config = dict(
    n_layer=16,
    d_model=128,
    n_experts=256,
    experts_per_token=8,
    d_expert=32,
    d_shared_expert=64,
    activation='swiglu',
    moe_layers=[2, 3, 4, 5, 6, 7, 8, 9, 10, 11, 12, 13, 14, 15],
    router_score='softmax',
    normalize_top_k=False,
    routed_scale=5.66,
    balance_loss=0.00073,
    balance_bias=True,
    router_z_loss=0.001,
    shared_expert_gate=True,
    init_std_router=0.0224,
    lr_router=0.000921,
    vocab_size=14526,
    norm='rmsnorm',
    norm_eps=1e-06,
    tie_embeddings='early',
    optimizer='muon_variant',
    lr=0.00288,
    beta1=0.95,
    batch_tokens=[16384, 32768],
    seq_len=256,
    train_tokens=240700000,
    steps=10116,
    dataset='wikipedia_en',
)
Below are experts of layer 10 (counted from 0) of a mixture-of-experts language model. Rows are named down (a neuron's output weights, with its number) and show model dimensions 0-127. Each number is 128 + 24 x the weight over its row's rms, rounded and kept within 0 to 255. Numbers have three digits each.
Before each expert's rows: "comes before" lists some tokens at least twice as common just after its tokens as in all text. This comes from a sample of Wikipedia text that the model never trained on. Tokens count by the router's weight.

# expert 116
comes before: " ", " of", " years", " than", " time", " one"
down0:108128109132165122158133093114141099150167131131162140125140139137172127118104125113119090122127139162140111114130129122125151143132134118102082108092174163146121108143110086168130118118086133171125135139107168107112185155171094100128180098128154122125111140146152118127150123141144133136139124121111132134171155137129157125097114117071114126135187121122151133176191145082111156143109
down1:137152091134140111095118133154176137127099178137137104136145129141149138122151175149135097127123104167112094123166140093124160144157158135136145103104131136138145129108108101104116067126096073112146113175161110098132165149130084106142144125134112157116087134146057095170110128111127188154158123103097137122147120148126135127116155155127122115091129112099144137117118132154127135097116
down2:101096153100117166141124137107145131119094154089116126098114138133167116086129103114114118114133093124111126107109168087133139161140122166107083162115093122077129106112108105087115127128114148130162153162147164162144132106141128177116107133146137114142105136148127105123091097166142117152077106174167148133114096136128117083122100104130176095173140126116148124144123160157151139113126
down3:131138120121151125147162156122130157167128077105116123143141101143128132142169103139100123113144172086084169129115153133098133079093069129114157088142110096120156093153141167146113096160150112161144139146158122119099121136114145057113131137132116089156102131154127143120115138121157107131132121146125159098135137156117103127123172120129128138122093177154113106087119099134139082136109

# expert 13
comes before: " was", " of", " is", " to", "'s", " that"
down0:085093120152128139111159122114119157106077157095152122129139139163141126124116107125149156129108158122116114134128115083174113130110114127196097134157074111148101144171127136148121149135115100095125117131125085116109131081089101121109088100119111099157118125141178143129100107116097144146114131123132145122126137124095068139109085102120152073098137156168135123116144112135156141157128
down1:123148120128136130093177149130153130141159116142162105150117109136138144127148103109107122139149106102193118113132069135105102141087135124116143166135147161116130114101118111134134126137177140119133121149127136135145110122124168137106126135108159114062097104096140109133129053136126173100112132120148128180119130212112076131136102102103101135170144125134122143139160135123134143146135
down2:145162124144138142083116112168125144121123101084157105120117103147129157152125111070098110130115132139135128174116160150101147096125151147102102155077145107139153148165114104186102135126126139142125157086127156132118109119083129106125131101113137166160118095123090126115139086141155090109129135148149143113141100138130108124126135168137211138140143068129124111141148131126156111151126
down3:087101149107130158116081126101105110107177133144123117146098097099099135094110109161090137135136181158095093121141134121120095129144159181139112148097150141154111131135074146135111067103133106109104143106102183107107112132131129160072138156124113134115126131087110133121116142152140174092093094140158147109142113125165126109139105140134120134167103148117110144141135121144102135146123

# expert 222
comes before: ".", "°", " |", "0", "8", "5"
down0:127170161096144103175156152110164111108139175116102142077116130122130111123095128144152113161107191136118091113186118094117127119148136129111131100123117114114139126122121136186102138144129116132094125099127128150113125114119139102093149111102137159120132153114173109093135152127067173121146124099119138144168083108152128098099081132111127113165114160124113096118146111143144101106138
down1:121113131135163126135148161149135116119116163114156119121129131103134109159123180116136127096139159126124119151137093151109152109142099134153111121121149122090136192106161134136144137127155171137110111148138134176153113124147125136164142122149075083126124136159135165149168150171104140135127119114131136122126079111154112092151142094133173176070147149129144126154109142112167173127186
down2:132111149157112142061097109108119110156090165123121125109150147125106149154152150118074103119143169129131155112105152087120118113149114098160107103130108119143112121100128142118170143156148139136117127116127127136122077122136132114100106151137151172101120140151114183108153137114178132090106121138142100115139156193124132138087159133104173140110091159189121107133107112145141120130100
down3:107127122139103119126109136159140107139146094121133108081155162124160148127123150176101127131115072087113138131119127140094124117125131097166102144108094144111121128082128125145130139130053118135130139087111108159144130099147168119139144173131162143138101141104114110151151138124117131134145110122100152109178161128107114128130087178088183159116100123176103151113120137107126120071133

# expert 50
comes before: " ", ":", " \"", " List", " –", " A"
down0:151125133154157143147118093100151080130107141118124143121099139141123127102129118170122164127101134117097142150107116126112116138145144132153141091174116113138124136179099137178142136154154134119160142136109141177112180178139133155149121140126168132152137157128135077130124113123135167153105127153131123145169101160138075105108124147132120149160088177163165108173146076128125145132160
down1:085133138165148128170120159159118133144135117143114123179126111130140109113105125132170148138137104152147149141098115125150162082135098146109103113123179103180160099123126148119137151142098122129180107166152106140106125084111122087136121160162135127149115154140141105175103158104156092139154139090123174144152112128160147109116128164088151092157117107121148154116102098148147103148116
down2:136143108130128125092158121119107143104133110151111129133084149111096148155143126139089142158144119088163119138196142134132146138111101111140145136130105149094077163163105110113129151128142155145109180122087130118126100124155163127145141113166080164081105105096117145195126109123114094108131110128154129127152142077152085144107149132115110138121100124173093157140138142136162139132143
down3:104176147107140114135098160130140090080143125094139162116103129125100170110127085096141093099107136115098086118111150121134168108118152113086104119142100140130134126140108088136120147123123091110122108154128175136139110108187121102175137092112160122160089152152127102077117125115110177094144122085143129140119116099151116108156146116144124183126148142119135107089112130133137117141109

# expert 39
comes before: " of", "0", "9", "–", "th", " side"
down0:149125154122114129121122073156117135103136104161139118118122130110084138077154096112131131096173117141164114156116093145116121133078143115131185119133122172109100132075129166110123139124140141141128116111147135114115131114167146095142148158127095098133144123164124131154116145129130120128125109129106102107140087089117117114111146157093157140140170168139100079177161173094163104098137
down1:090157149126161091110134138145090100167167143094124117153119139128113121139140119158139114113140135146130107157112157135122166126055152080115120112113118123120111124104122131127177125152116157148103109162090079122151090142148120132158127094083124152098138136122114123136145090165078079128168137143128152106113104114134152080131134107126098129114152148079096110103130102151102147142107
down2:137144138116113081127119128103163120178113145113139087145138141123143134087134157151151145084120132104179073088102162136120106154166145092158163137121093126136095165164175149151088143135107104127144140153136122114115113150123169157140127097136145137152153163163122080107126136146139121129135138119148142111104106184136131139151095118119141158092138152127143119126162091177122125104136
down3:096127192105090117103122099119127097097165151129135145110107128145135127133118128113120150107127153146102159118062126122174147123097150136107122150106140100118094174099153095107097130123148152119141139146137164081128150132123177113081154114129101147165172133133075134139090125137127144141118095141145140138172172122096149139138098091135154121146092136128134132138085102106097121125136

# expert 206
comes before: " ", " \"", " -", " The", " †", " John"
down0:130136141125107143138133119146119158111118114102118082147118114100134089127129123134111096103136116091097194141129154166134117058179115124092103131136126146117117150142142153145115157107110100120107073094139119137130125133115092125113146107172102138141138110117093112139074145133146105138144109108126143096113153139198133157130147106123127141181160099149121090142149078090125117117156
down1:114119113116168115118126091088122138129176131115150137154150100151110136121129173095114148140167119117131144146122094142076155132099159098106130148147103166125125128150187096110081088127123141135156155137175098128181101088137152164112119125124079111082123135167132132155106128139109116152127102159157141140151138135123118119079134120128121119100165141178157127120122130146163155142144
down2:152164115108130100144182147118155175110099113080150160134129172116132081133120130121120105163171117162091150103142082162116093115106129114138152126162102121116122175181144114129115133136106115120132167144106149190120161110147095122154108105129151085137156136160091132101108158132083131113133100128123108137125152155107126137104109115113131094141135114162128117117105088122136162149130
down3:134140084135111161107120140133123134119085136094137111098090122137129125109150126083131131160154093127136150152107172148148144123123142115115118087175126109129145137082132112090121111137111145153091118136173164094129182166162158194180132099137173118079109121113145092132112117131110145148170144104124077167133120123166105120134151114106110146135137125133152152151116122153133134120137

# expert 69
comes before: "0", ".", "%", "5", "4", "3"
down0:117107152099096120122147144119122146090136169152107127120108163157082137126142095105137142116074140099167134076186115122095135115154109118134098071086123131092094183122140099132098122158144125149119127085125119122142109148138126155135107166129096109140118130109102137140131135134143124119091118138129154153139147135139126165129087139131069158152134133093165117097145152147142115113076
down1:162118090120151103130139124145187114075113145142173123156121152154146152121104112112084114116152122118116141144114135105109167090138111129146162116140157122114133058136103149156134094152136141157124129088106103113106125177137169120115153154170115133105132153137137161120132135103070129150131145133122132122139085130080153119160110094132099164141100159089141092112110139100107120154136
down2:121155136104126172118097134160098159118141153101148118131102127129173159100083122135134111143110132145159107137153153115194124103107112164143122166108127178095098102144153156124127115096144127116119185136149120079133148106132163110161120116147149146084093119158159178123127103098119118106142111096152165100145134143098115126148097088116081117108132133148112128125140132148125158130095
down3:121124134130134125105087101152117144163169131123151117087073174171126150139121138149115103137148101141087147135118132129150156147102118103126148149125130151174132119150125095116137105146143124153116117118177165145135152136135145133125152151095146134109137119082129134088108071122082110112168167122138143158139116136132140170181157125130134144099127174116185122091145084158149109157134

# expert 91
comes before: " ", " Total", " Turnout", " Majority", " Win", " Party"
down0:137094111162113089148133108136169157114120089110092139170158112136144149140130141123109105142099125125147171141150110116101166079165139117093110121122101144171131087095115134094125114121103106132118123099131126139149148131167135141116135155097123143148109099126127158170110088141181105127101152160179127131138135087134137134091137132160076143146125148125124187132161085130141087133136
down1:146111124133125134116120097138101124130110153153125142140099104112140127080119154125121110082128110095161087102155112145133107147123129138101121125118143150124167162141140154112112131082148120138143091167129098082172113070147096121137095169128107135165157119173127142152111118147122186131156096096130157155147117081158127100143116118135095155137146112103154165149116166079149106137102
down2:135126119124151112139155137119162116144132100155114088105139167089110170186112149119132124109134125106121155130154132106085136153101155124158128119171121129121143118099131141094100134142127141105140155145146137146214105051132167119142120130060144126139120103145131118171130149146109148148147109147096088089104153118121114126140105114151112147142141084136106131129131163146100089134118
down3:151142113098136126110113137144177111115118120090117166140102121129130133184155157147123108105121123093139130131169150138099129137120131169160092115162128165128101107127095090114115122171136119076098091139171168120127159114106134118116144127129120052094102085133164126169107101129120163139148145146143131110122135091131139130136155114154116115133205133115136095122133109118160116136153

# expert 156
comes before: " of", " were", " are", ",", " in", " and"
down0:119114181115126122147141141132127111107102118165150154160163098118165084133160119084100119096140147137143110148136153164127133136110116138141159102179133157125177114121180105094151109079133087125078124143116121177117145091134114110160142113100094108158128133134129121096132098123132148139085116119128132126098155164132130112140093138167156110108140071096123094111109138128114098123147
down1:179138139099111114117114110098109155132142130121124152179090156128162149151133126090097105137087135133096131150110093121098123114185140110126096116105140153077179126179096139112102100126159175128099119118115118148125173125139096110111151145124124079141153121160140073111118148123121162154104118159145083173112115114135146178129154126114134131137149109135105118117138123139145109113106
down2:141121126105182123126164155142122144164131091126104162162159124078164107101111168135154129141111141155163122109138149138137130089131144160115121087163129127096147116076127155132150120141152147115133067120148102098146088129152112087147147113135135137101146143092114097127097158108129138104097127153121131138082132101105163188148132110133103128081144125081130117128152115133097147106112
down3:156150104149143130124107131133135127124110164124102108114114132115144137038147135149164136124105119112146197155155137106141179113102161130132146102108154165179134138161131153123140108178140113129147108104094117141090131116125106163104104152120158126141126122123084133138146152141150108134095114182117114119128135141144122153138121110085137155132112147129136186136149098146099134160183

# expert 88
comes before: "0", "th", " States", "9", "nd", "rd"
down0:162150123165146120164127102124131099129092119094108140131111128099152151134115116126111118093122127160129077127108180091117151132139121101142137158120159111130138122152133157097138151121088143153116126114136102099143114090173134183103150090140110090113101101110142157130125117158176124119139161130193151137121095124104098122132098157074125157136153180138132133132104146097095162150113
down1:111113118115101141101134165129121130163141124133098141119134160187100171094116131143120127138120097057172110155115149139118116118140091128140091134097162154103150106130144146113097110102111094131134086111131158130128140092181111105111094125110140129113165143134094158132119114094115148141128132149118099140102118127101142113157110111130098098041109109105129099097130089142120147160135
down2:118097110145125129093134063103137145134144148126169105130104129125158177124107085112174115133148141135101120173155100161110119178141108146159093160062153125131166108133130112150130111149140139133173129131177158141093133105122134122104114133157139161095147156124149124158151117146162137131120114150096129177133137088148135093106110150126136126148135090081135114125161131145136110152147
down3:137112143135146173129148113169137133168100121143158155116081105130115138119155140163126128112131156110136132146116140124141125172123108096080134137087149129093186157133095122135125098113109136096120154134158102153108147138125146091155113137113118126118086134118080134148162105126132122132160155156157105122123139123147124179140107173143118155161117124072108108142197163118167142099164

# expert 45
comes before: " the", " a", " an", " well", " as", " \""
down0:110113135110093139125107108145103139133152100142125175164174118146112160118141166138150101107158149155109133135118119120122134120139108105144140153145076076097092134158133116121118139109123148169131158132138106128135133166101115104177092113115146148130083099102121148159117153132133131111145101118093122138174148143123128127137172077127167077121126115148087101130188119103095087101114
down1:158139175134156090111121097125134144150110139134107103107104132135104047134115135124098098082138135143091140119145126174125128107117146113130128130074112151138142131154132117089101128091153110158165121137134137133118139180094125149117192140100117139118133118096127143123117135131117099152125160085136171139122118146112129158133158082130143105114070135148136139136110070135177128102138
down2:087113108108113143120103128134075132147109119152151099132138151103143136096158160122160136109148078074085115139114134151122121126141134128111134134141132173098113120136154108129113089131111159134139116135132123134107098179075095103121171121126123104117083125122158147083090126121141164091131126142182135126100165153098130122148114116106076121088144156166144189107145118131138108117129
down3:136085110123097098187139078144099155126159110099151149138111097135141129118124140153186132122135103160141151188154119128125114130098125149125093115127145105132090107139158099142105118123053150134162096079130151125156134095134113128119090087110119137100112121149111111126127154120135101156101148163133118126103158135144125107125178134155137110125142123123095084120164138107150105166137

# expert 227
comes before: "-", "|", " •", " Born", "=", "\n"
down0:103161142161148147142110142146136158115110099088153141089129106113101144145151119115120098178097123134072124181125120111136120135139100137118125159125151159093138118124139121102097101130110061085155093086119145148118148115156137124113128128091106111124078137146138137139120140150087089143140093118165100085126145130177145110152147106122168132109118128106146089130160104138124086111151
down1:104136119079122118148122118153122127142181094148157117103080149091122147159099162141126073129144165166134094101144143138108136158098106125130153125116141161118174156068126099085130127105145117109122121145152126136147160114150149099118146123114116131136109147130114119140105110078127146146139126127108170135139168054123127132142156117179148092107142100107142168105118116115089126126132
down2:118102139126142116120123088141136129121130112150133085152137108158124112131173185124143121154109128093125145181171088161140128093112163077111113151123083111123122106143102125129136135128132120114100122096113114172166130143130130109099118153115135177139069103138165129102123151135127120118125100102163135106125112092101171177113135102116113088116123176116172130130167095119136149089121
down3:134137137149142124103101111150137097078128178136144166134095142149116085133131122097131089119160150137080112100151116145136153136100127137114119157131105138122128076115108116069126103113098095130132133097109135156116126123120133137170063138124113114082129135113075151097099128123176121099123147109160130141123137159124095091143175126140144079141151109115098110091148152158120128157114

# expert 8
comes before: " ", " —", " ·", " +", " Chevrolet", " M"
down0:136133125137144077134126095124147151133123144077132118130122181100092147204136118085154132162147142113097123154140117118125164107090149104106143088128124110156106127081116140156135132159144141125141175137146097178101110125100132098142118103139086086122129143136131112121120108141120079153159126096129149088139118101112148097125129103105158107148127120081149147136169117121096148153154
down1:121119132178135142141092109142147156140111100139166111107118122091168115142154169134132093113123096155168134122136096140135142137105113119093184172165111151148131125183132106122146181147135130151162138119147135117091126109159112098123143110127153135125116113133154101134149072124143116092126108106121107145117117159131170144105086135067133130129138164091127177107135126096103126113172
down2:117124112144080114127105116128143150103131093129128168139124126119135121131127072155147134120125074118142162121124105084087111156097108121173128131122108114133147143103111136111103120151127131117138113100079168100136150136152139160111121115137126113143124121140155137088125145087179156136152127138107142137164187170137155087146129190157115087129096096149137160128082155108139130114078
down3:135103135114140123164143104143144132120132129125145141122117171162149120137115126127156128110094072190145144110161085102138078126156092134156117154101115131135155095151143145137159138156114127122156128100129139109133143148126166080137125086174147117124085093098139121118086131138083154117133135139171128105100117110099114123121100150137147137089048156131135167134096110125160124122120

# expert 49
comes before: " the", " a", " in", " his", " first", " for"
down0:143178131116122096107160150110146160140091076154134116138099108121129141145138177141111184115146108123155124155125121133138103148136189103120100145127149113110111106158110058113125135099169120151136122129121122129064084120121099132118169163102113124184109135183141110138164108135151122120112143119143154148123097120122129129157103107155114132144132137190119137105104127130131111109110
down1:119110128152147119112153151141081178137094124134114105149153114157185160090126105115112135142093137119163138120114128149162077155153140116135129117145157157110143119140134134064150114127136089121153101159145126106128094137163126163120154115125100104108074130164082117193117150142156124098133155117146136117162123140129108104105091078156115107122148120157127126142114137138120182129126
down2:120137117132133141142083164125151142114121081142159160154104099136118118123134079151100153096114163135081119090145145128136145095129105157137143146128138147112100109187138128166116131156126182134138169135109137113136146093139162157132151143142102084094099116093089122145124102151101181099134126141180110121125109093128103110155144150106110119125100167120103173123160104125134131157132
down3:153140109105132169083102147179159127125151149114132159138135155183135122123134093093110093119141119137094143136083115185148133105088170113155131132076154160090124125126151129139167133119097098138144140161116165147144112132161158100115157134105137150092130085125116156132149147143139094113095103150131112105136104153116147112109126160100127097101112163102131093148123109147110127169128

# expert 198
comes before: " |", ",", " (", "z", "son", "\n"
down0:175127137148097119154125118114136125187141140128131115119126118122086105131140135109116127159135146134167168128097126085176128155101161091143120099111131144146128127163172079150110167173150136144151152150079137136106112074105107097142137124152140144120084129159120115147146087111098098093099168125093122121143091151116126141146159117134137092123136113155107082137114127161112148108107
down1:106105169168137136167179142163139180134176140133168102104119168171151116141113120141109137113122096122148177132154109154130074115131119096132121105131116128101113104119142134130148162166129096138074131114143107139127108145134133137151142131168094087094096119125122121115159134124129100117157125095176097137123119151071128140122133144133138113139124156131099153159122115169127104069114
down2:156142108157134127096145141152136142126130108103115099192146149133101114135109137168125137165136148091108105118145151113105137117144101151087124139147121134129133146113109135125160124097131162167132111130061133152169119138179126156162119048126128129139123109124170099127110153141109102101180118145115146135110128148144087125143146113125150097130180124112103144123124122170111121148192
down3:126106113170154107126158191128152110084095149140115145095112168136146139116111128127077098128134134122162105137105107138121182157083103135147163147078138134131159157130123081138114114155133150118113123106121138151124146116113153116145087133149168160165139165116122116141083106119091134116148121120128123169120100103125174150127145137164166132084122167102133116104115085122126140138098

# expert 138
comes before: "-", "|", "=", ":", "|---|---|---|---|---|---|\n", "Personal"
down0:124156116140131126148096153133109179145138148117102145128112137102111130130148079122085176128119116137129108135096141155081119103127145120106122083086130080104114132103160134129129101112103109105108131147098068095073115124163106119167106172116111149147110165116114164152123142144135085105125072130113143172127117123123119129151114132137133140142137142160105084162087140153133168147143
down1:126140139114189119130118169145133137109104127099148152114107144115135076127195145131106158130129131123114113147097151140127135144148178146111158153174099094100133098134184147138169141115132121122124133105127099103172125144126093132121131112141100153085131114125112181161147170124150150120133177103140094118093127121103122141076121162107124141110145157100138093105148103106149103108133
down2:145102119143123138098107132143131128105113153176132130125129140102128122125138134118132112080129113137166107159091129108148109153147156106112135119135112161136101094128148112111078144081081126147125075106116095143109169168160162163123146156083137120101085151108095120158141107120141143144135122086133171151125101104138142160093149121128144143120173104146128155136085180124084087144136
down3:097119174170129174097090121150135136070118145090083126114138157124124104114098103150129107155139111114115122135108148141135137139179071126135089165125176127105146121140144112123180101156152141106176094140112121127111146137130110121145178107166170148109113139105104123085132116112121138115105134136150130169153174113134119143079134139134134156138144136111160161095120141153143131138144

# expert 143
comes before: " the", " a", " to", " was", " first", " his"
down0:144121147105116126115079121140140145132089156134134106115160190112132063136123120135103120112134153126135122155164090163131078125153116120134146158125097098106148111151137159119142110138150124108155112112112111159143136168154146136101102119158131089153125099172105121124209068141096102124120126149106132100180124154159134129124095109153100126123096130148110129129131138097114109095120
down1:169113143121141136123156127107107136119086188138154101143099165160135109143111140114143166116088198122107177130136165134154116127146122145139154133090134135090113133125124118132164119104118149128119162158156119121148130104170104139129106096128180163119126151098162153118125106144148116147133141103150149108117139067117124150047128137161151159153119116106124139131154092115124127121149
down2:149142126129117121149135164107128137174116142105114157149142129153132111104124196131141159143132076088121171106123123100141155115167148093106088141149149108163116105129121142085137108109133124145135170135126086118147108157133117109119109145118125145135147181164096132102143087132160133137109116097175138141099121133097183139153073114116162140131092162117107141144136123138123104179153
down3:087121095189101139073143125123115145091150137124143131102111196164117127142161130150162127121146134155145106094159135140118088129145103133102164136136091113119163150153135103136111125166118126135108153160116100102141173108133147098125114093129127151117124078099111169153140116145090146104116086147137129131127135164124115101131128104094122074134096132101117132139145083111104088135139

# expert 213
comes before: ")", ")\n", " |", "),", ");", ")\n\n"
down0:106081165114137110156131122096148186144109132175118138126164108123158139131148123083077143145136107118081151143115126155085128121100112135159153168102130100074101128135158119135126183150148115127104106141151157151119134149115144103105142186107098126116143177137096130118148134122142128163099138106129119129160081129159148114141159129153156159126113157091124111125118155144161115117114
down1:099124114156134133090119106118146080159104110101131136107103149075124111149113160080101149085151151151121145128085112085127175113167118116114087129148117098089140143116093100117091146131099112137142129108087153114093115157101134132113118102135145147061114136128117143140149129125099112107159127111096089120097157094132100137098171111165101111146135140105118128141129153123129121139174
down2:106152109113127131120142116112158115148109115119145114120105141069118142144138158091118116072159157148160099106109147172083137166140117151122110109138163154132093166188114069128142109151160124093103148104116123130145132148111117133130147132083131130117113122088112144123148136092177077122121123110140118160144105118148151173152086085131102126113126130120128135145128121080129101140084
down3:135085134140129130129126142102087114128140104139163102149131149122105072105127131103128135102133150125135077153153114106148147110136108093146174122121129136156161132109136143123107118149135168117096138135131146146183145146113101080088132084119057122127118126122147148165116135122104112104126125105185118084128138105140102149130081124160136096115113143121155103129120094179114165120071

# expert 73
comes before: "|", " ", "-", " Total", " Silver", " Turnout"
down0:146159101138121104124169165109115117138123158107156113134170113112117161138154140112132099159137140137121138108138194115134090084155163138129127111075085167114109103122162162130144133127126120139126084147123140098147145160135115105090123119160156121138138205124108139128182132134135116117127134114160109113139151121116180131090108136135103128150138120147075133155140107154174166132137
down1:153149175119126115156151138125115112096121111163152131116146091145173161108133107134105145138158151138131093115110125153127102190110093105131132094147186153152112147113146141108115106116162108154122144150137087139125166131104151097132167111139081130128116127125132145116158101175168171087130151118113115166108127133145132090107113139151091113128162114151158141106148144131154181149088
down2:125124074087102128138115153130144140162137118143103158134094151106158102127112063126146104112112149116117118086124106093132161130133119121139157170113161109096127135145092146134115154154123099115152155090139141138115086099139112126132149171159074129133128144122160135093125094110180127101146145121138102172153071098101096141129128155121147146113135144136091161090128101121105165124108
down3:119130143135135091157124161135132100130101128118136152102171155146147119120120149123160110139114129097082160120127090092151133110145102136160117102136101106148071121154125137116084119169137086171103127131128130168080137131084138139112121136129137097112169119157138092103132123140065129147085091131152173118127099177122120116148150143135159125114133114121148099104131075108126092162118

# expert 31
comes before: " ", " |", " |\n", ".", "9", " ·"
down0:108124097166128117150200111156111132139109129115172146087199147094116154086126144107089124153140108106134109176114156164147153120106162055126124149120161126151130142120136131109115163105141136102170155147129118124098092112131108110111117121112103153120137143122111111098126144134156163148126088153102149119164119123133132098122128136130107180111149167114131126123116085104114134120148
down1:136079142120121149137171135140138101110120186140106133088086137085116162103129114137128129133117112131153140120156106147104180112127103118091097125147167158133137101190147165137073091176150122151133144108155160129154141119129108159126148076133158112078126107125124120136152132141163125142105164117162150103123112105106150154138107132137121142147110137159120121147133114140171180122142
down2:128115113137133119094097148138102168132160153127112092107148126106139104135133113126106134120123125143107117096088119157156116130175110130127139107115101170120149095164100054119133110107128110147141092120085138172141139134167145164130139155110141115121106123148132119115156117104128093076090084128093104110093080150130139113146120165154103153098134193107108115096117125117113106113089
down3:173173127142156100109155117136186153154086107114106118118088111109114133117154157114109132149131114103104166139123134106109151094074100107100146135125109109107125117128115118109126159124100134145116115114139141116130113111099133198150152134158146092095103111106157102127108123133150138131153114137150079154116139138133085101115190136103162122113142096172141136178114161137094120128099